From a checkpoint of a small mixture-of-experts model trained on Wikipedia: 7059 steps.
Below are experts of layer 2 (counted from 0) of a mixture-of-experts language model. Rows are named router (the router's row for the expert), down (a neuron's output weights, with its number) and show model dimensions 128-255. Each number is 200 + 20 x the weight over its row's rms, rounded and kept within 0 to 999.
After each expert's rows: "comes before" lists some tokens at least twice as common just after its tokens as in all text. This comes from a sample of Wikipedia text that the model never trained on. Tokens count by the router's weight.

# expert 35
router,199,194,154,253,191,197,232,159,227,210,211,204,198,171,206,224,190,211,223,219,201,208,231,150,162,202,196,193,181,212,187,192,198,194,223,214,206,198,200,183,211,216,212,194,222,189,180,215,214,217,196,180,196,210,196,174,188,179,176,164,195,224,199,202,211,176,223,227,213,219,185,186,180,178,173,227,202,224,248,224,205,221,185,208,198,169,206,213,189,195,218,192,199,190,154,216,184,201,201,170,201,197,240,214,214,195,194,205,174,198,218,190,195,203,236,201,225,206,228,188,158,197,204,213,192,182,215,171
down9,172,207,208,210,203,191,212,239,167,209,169,211,205,201,197,191,198,220,190,232,171,212,184,159,212,210,183,220,213,202,192,183,202,214,205,179,219,202,199,187,218,178,179,202,217,217,179,173,245,166,174,220,188,202,220,206,216,216,183,211,192,175,230,222,193,217,166,205,196,220,202,195,201,196,232,203,203,224,208,204,223,211,196,166,206,180,206,192,181,197,188,193,214,197,218,171,190,224,186,180,198,216,186,178,203,198,195,218,210,202,211,212,208,167,193,173,211,206,197,224,222,217,199,187,186,174,209,212
down10,194,228,187,190,233,211,191,196,203,186,217,187,193,187,205,182,170,150,201,194,243,193,205,195,211,186,157,201,190,220,201,254,167,161,185,187,200,192,177,208,203,204,186,216,213,188,191,203,216,207,229,219,219,164,221,222,231,220,228,204,198,214,142,180,212,189,186,220,201,173,198,219,180,197,200,205,191,185,184,194,182,204,212,206,199,211,204,213,170,191,221,193,182,238,213,189,224,200,201,206,227,191,207,181,177,170,196,186,190,213,186,241,223,181,198,211,184,209,200,183,189,205,219,194,214,146,196,215
down11,214,219,186,192,191,184,178,210,187,201,214,237,197,217,189,235,170,234,200,238,208,202,179,212,210,211,173,209,221,221,181,199,208,210,197,161,195,192,217,243,174,171,170,240,231,205,176,193,215,205,184,220,181,171,165,186,227,206,190,213,246,213,167,213,189,231,207,248,179,177,188,181,228,205,210,225,195,182,252,207,203,212,201,196,175,197,159,196,218,213,200,189,173,209,203,184,229,199,221,197,167,205,223,225,175,184,184,212,203,232,207,214,208,213,194,210,205,188,200,204,206,197,231,187,206,218,208,189
comes before: " ", "\n", " 0", " 1", " 2", " 3"

# expert 30
router,215,209,164,192,208,209,205,208,197,206,209,224,197,179,194,219,186,211,218,233,192,172,201,162,178,189,177,228,235,218,164,198,203,203,212,216,200,203,195,173,230,146,221,196,197,201,219,178,191,200,192,206,227,199,182,222,198,199,207,172,192,225,271,228,223,193,229,216,189,217,193,195,219,174,166,201,202,199,204,171,207,206,191,198,185,234,202,191,215,210,202,225,213,172,192,222,216,216,198,144,197,203,202,176,208,171,178,207,198,202,216,209,190,192,178,169,213,203,205,195,189,174,232,221,166,181,184,188
down4,186,186,182,171,223,226,192,204,206,217,200,185,218,211,200,212,205,186,185,202,225,205,218,180,230,202,155,173,196,231,190,191,219,174,175,155,208,213,215,201,171,189,219,220,158,171,188,198,211,202,180,190,181,186,206,212,212,208,232,197,215,190,211,188,199,205,211,171,234,203,231,180,186,214,199,204,167,208,223,204,206,199,163,207,188,201,195,200,216,208,204,231,183,205,177,197,226,226,183,217,211,227,237,201,176,199,197,181,174,205,196,206,229,193,205,218,168,193,223,196,236,196,230,204,246,203,215,232
down5,222,199,207,191,207,204,221,196,229,184,174,186,191,198,233,189,157,181,169,189,207,170,208,222,216,221,222,151,239,173,218,191,209,243,224,209,173,208,221,240,195,188,191,198,224,182,176,204,199,168,190,175,205,201,198,192,192,224,196,183,152,187,217,223,221,218,202,233,207,188,145,212,171,180,158,183,227,210,229,199,180,203,176,233,223,205,200,214,173,211,212,238,188,167,207,186,210,220,181,204,218,224,213,206,221,225,197,192,194,204,173,221,191,210,213,211,214,194,215,160,213,232,202,192,219,223,174,218
down6,193,166,159,231,215,204,205,174,196,206,196,194,179,208,215,163,227,183,225,198,214,168,237,210,225,199,184,218,203,175,199,196,226,193,228,214,223,230,185,220,215,197,209,208,208,200,202,230,185,170,227,165,191,210,193,246,200,192,198,251,198,189,207,187,202,165,179,217,167,222,223,208,233,223,188,179,217,177,213,178,184,233,178,191,205,220,173,272,171,199,190,183,212,186,202,176,160,198,204,216,197,180,220,175,226,218,202,174,172,195,188,189,175,199,210,210,214,186,192,171,224,183,203,185,213,153,195,210
comes before: " the", " a", " be", " have", " well", " an"

# expert 24
router,184,173,209,236,211,218,173,206,177,195,191,198,177,204,202,192,195,209,220,197,234,189,233,205,193,212,202,197,211,170,220,221,191,212,177,208,230,222,179,195,204,210,165,196,178,186,195,221,177,172,192,194,192,199,186,195,201,220,185,218,205,207,205,209,203,234,211,204,194,208,223,202,184,202,180,217,186,219,213,194,207,173,208,210,187,208,211,217,195,207,174,172,182,171,181,218,219,182,216,204,182,197,216,186,186,198,225,236,207,163,190,214,230,157,193,193,198,225,191,224,193,220,190,197,191,205,218,213
down0,202,187,227,210,174,157,228,236,196,212,200,188,218,221,236,208,199,199,216,187,173,194,208,175,212,252,204,200,187,238,213,195,199,201,198,196,162,189,194,233,212,179,195,184,195,227,191,225,203,193,193,180,239,179,228,145,220,215,240,238,214,186,213,215,193,208,207,198,200,216,186,218,176,192,215,201,183,198,183,235,199,194,214,189,171,200,221,200,207,199,201,212,244,244,219,191,185,221,161,205,201,171,228,210,189,223,178,203,180,186,209,221,201,222,176,188,185,211,194,200,200,228,204,208,217,204,218,189
down1,243,199,209,206,176,204,205,160,212,212,195,185,182,215,203,181,234,191,181,182,208,244,190,179,151,224,185,190,185,221,231,190,180,188,233,211,204,203,193,189,214,208,205,193,192,191,203,176,230,191,197,231,179,213,235,201,218,171,210,177,213,192,173,211,204,184,210,174,196,213,193,167,198,176,202,155,217,236,199,202,211,216,214,208,179,187,195,179,201,198,173,191,198,199,199,208,198,185,194,198,173,245,214,243,202,192,204,203,234,247,210,179,216,222,198,199,196,234,211,195,197,222,193,209,181,221,221,177
down2,193,208,213,233,169,204,217,175,205,214,180,233,168,183,201,205,221,215,232,179,181,180,207,187,166,230,224,165,206,192,217,225,189,198,213,193,214,196,209,184,179,169,203,238,223,197,207,188,217,174,184,228,215,206,244,218,199,192,240,177,203,207,228,200,177,211,216,206,211,185,197,220,192,176,177,168,223,227,212,189,171,195,228,187,218,246,215,206,197,217,223,233,229,189,187,181,262,242,220,187,236,203,192,203,211,187,181,198,215,209,194,223,188,195,224,196,189,195,188,213,184,196,191,201,190,220,227,181
comes before: " the", " by", " a", "ed", " his", "\""

# expert 36
router,201,223,161,184,209,195,197,210,200,220,231,183,177,212,225,213,207,223,226,169,192,185,224,215,182,210,186,180,201,211,192,210,218,231,224,212,198,196,193,216,208,179,195,208,191,189,182,211,176,212,200,158,154,200,191,196,193,206,198,211,173,198,208,200,183,227,238,220,182,205,193,190,222,206,198,209,192,213,217,165,213,182,204,211,211,164,199,217,202,200,238,154,195,183,203,180,196,232,181,174,198,246,236,212,197,202,159,182,181,220,201,237,169,224,207,190,238,181,178,203,181,191,198,202,209,229,190,213
down0,223,209,191,209,212,178,249,189,189,240,206,230,189,223,199,240,184,187,227,232,178,213,182,201,212,188,235,204,211,245,217,232,203,226,197,238,207,215,217,220,199,167,175,206,201,208,171,201,209,186,172,192,216,212,200,218,191,215,211,167,186,201,219,206,176,222,190,190,214,183,190,166,167,210,223,204,224,190,179,205,193,210,184,191,226,178,230,201,196,216,192,191,172,169,208,185,196,200,230,189,215,229,207,198,185,184,203,202,188,172,206,220,208,190,199,185,189,211,203,175,210,200,208,199,187,179,200,196
down1,217,255,189,204,206,187,173,196,189,198,188,159,202,201,202,185,215,213,199,222,187,185,205,221,229,183,191,195,202,194,190,187,176,217,186,171,208,196,209,200,186,253,186,202,191,188,187,223,211,164,188,197,181,212,241,218,186,167,228,185,186,154,202,232,225,203,191,190,216,162,198,237,177,216,225,209,166,152,181,217,211,179,192,195,183,194,227,181,187,217,184,234,231,173,220,221,185,215,203,213,213,187,187,204,199,157,181,235,194,226,206,238,212,207,196,211,230,256,236,217,199,193,192,213,172,183,207,179
down2,195,198,195,230,182,186,217,217,178,162,200,199,164,191,201,198,164,201,237,215,208,198,210,195,204,176,171,168,226,217,198,172,223,165,176,215,173,181,189,194,153,209,214,190,188,190,204,208,224,192,239,197,208,193,160,218,215,197,166,176,204,183,209,170,190,255,181,220,202,244,190,187,194,206,182,212,214,184,180,199,241,178,200,194,217,215,198,186,191,164,172,203,194,177,201,208,184,197,194,190,203,198,206,192,158,230,191,170,229,197,185,182,176,229,172,192,222,208,215,221,166,205,205,220,195,176,213,194
comes before: ".", ",", " of", " in", ":", " and"

# expert 17
router,209,211,201,217,186,194,169,206,208,235,213,201,178,193,190,179,192,214,196,231,214,191,226,179,174,192,180,205,225,211,173,215,222,234,222,182,221,218,179,211,234,200,147,187,178,171,199,212,191,189,205,201,192,229,190,216,190,221,182,216,198,203,197,194,199,180,199,192,206,180,176,193,211,175,187,218,201,203,210,211,193,191,202,200,237,190,175,228,231,203,185,183,196,199,161,202,200,203,217,159,171,203,224,178,217,247,183,189,186,192,184,208,209,229,217,172,181,175,162,162,166,202,208,211,211,196,204,185
down0,199,258,201,188,179,174,222,215,163,197,169,168,180,219,180,187,193,208,210,217,201,244,184,177,211,198,212,196,228,222,231,208,192,215,246,197,201,138,206,208,190,177,190,196,202,182,220,223,235,202,221,196,170,210,172,158,199,193,203,237,238,191,182,179,207,196,207,212,214,186,194,199,181,198,197,237,216,178,192,190,192,215,208,167,208,198,214,200,219,205,192,198,217,218,202,208,218,184,178,169,222,189,243,197,190,191,205,199,177,172,199,205,192,188,168,181,197,226,173,187,171,217,180,230,233,173,197,178
down1,186,196,212,208,187,173,192,179,207,199,192,190,196,233,213,197,208,214,224,173,217,181,215,200,212,191,203,164,204,207,213,212,179,195,164,172,225,173,224,194,195,205,188,202,225,219,219,190,194,179,203,168,196,219,175,181,215,189,200,203,235,235,185,259,215,214,207,220,170,209,153,202,201,215,154,218,188,186,175,221,210,185,193,208,191,213,201,206,204,212,186,188,182,205,193,187,220,203,199,214,208,196,215,212,186,180,235,210,176,226,194,191,180,184,185,199,209,209,155,210,233,203,231,159,184,175,195,183
down2,183,242,216,238,166,206,176,210,203,194,210,168,217,202,151,214,200,143,187,216,194,212,211,223,197,178,188,182,208,166,180,253,182,192,192,204,223,178,195,211,170,232,181,201,210,202,197,209,212,195,201,213,165,197,229,225,177,219,207,177,223,215,233,216,208,172,181,233,203,215,184,186,169,222,224,213,234,179,161,207,205,206,190,194,200,219,206,241,199,174,216,212,224,260,206,197,185,207,166,209,177,208,199,182,200,205,200,188,197,188,217,171,220,210,196,168,198,199,192,194,229,242,193,231,201,219,169,173
comes before: " of", "s", ",", ".", " and", " in"

# expert 7
router,248,216,240,179,209,204,206,197,206,178,242,230,209,153,187,167,199,152,185,229,163,192,195,180,163,179,191,201,186,203,178,215,199,179,171,200,214,212,203,186,214,216,188,194,209,234,198,226,226,208,204,165,193,213,215,222,210,217,240,202,190,216,198,197,195,188,245,201,183,217,186,191,191,189,190,199,214,248,216,222,209,197,170,205,142,212,183,239,191,231,192,204,214,180,134,209,214,187,187,168,203,201,216,198,232,181,178,197,159,199,205,200,190,211,217,171,195,188,174,159,187,235,210,213,210,189,229,177
down9,137,178,186,219,183,212,189,207,195,210,170,206,195,177,168,220,210,165,226,221,177,212,183,203,195,215,187,238,194,202,193,202,189,233,171,206,190,213,213,238,208,240,210,171,201,208,207,225,205,181,194,232,205,190,202,173,211,228,188,204,187,185,190,202,223,237,200,220,211,202,173,174,216,217,151,187,223,221,157,200,191,238,192,233,191,211,217,190,175,199,236,201,197,202,182,196,183,221,237,203,215,187,144,174,199,200,225,202,208,231,191,203,146,188,209,245,247,213,187,197,217,231,205,211,215,196,229,212
down10,207,212,218,197,159,202,231,224,212,181,204,196,184,237,234,207,195,219,212,194,215,200,226,234,196,202,180,185,196,196,209,202,190,220,205,186,192,221,198,202,183,164,165,179,202,193,193,190,226,258,184,208,194,171,203,191,187,160,184,182,184,213,228,189,219,213,192,199,199,173,190,210,185,136,191,168,190,177,225,214,171,213,210,226,184,197,178,179,197,208,200,200,188,189,203,212,204,212,227,199,223,213,187,158,161,186,200,210,221,145,197,167,212,200,224,205,164,219,223,231,207,197,200,177,198,203,205,206
down11,190,177,198,200,219,211,239,156,212,213,256,209,199,172,172,206,189,203,173,184,187,202,240,184,186,209,185,167,168,200,193,204,207,224,163,146,205,195,188,174,182,211,199,209,211,206,204,192,212,212,173,171,188,204,184,196,191,186,202,229,211,182,204,197,199,205,188,234,143,204,182,222,181,210,195,189,207,196,209,169,184,183,210,220,214,187,166,166,179,172,200,209,210,198,148,181,186,212,245,191,169,216,189,235,235,197,207,206,227,189,183,180,157,190,189,214,219,182,201,197,219,183,215,194,196,158,203,155
comes before: "\n", " ", " —", " –", " 0;", " 1;"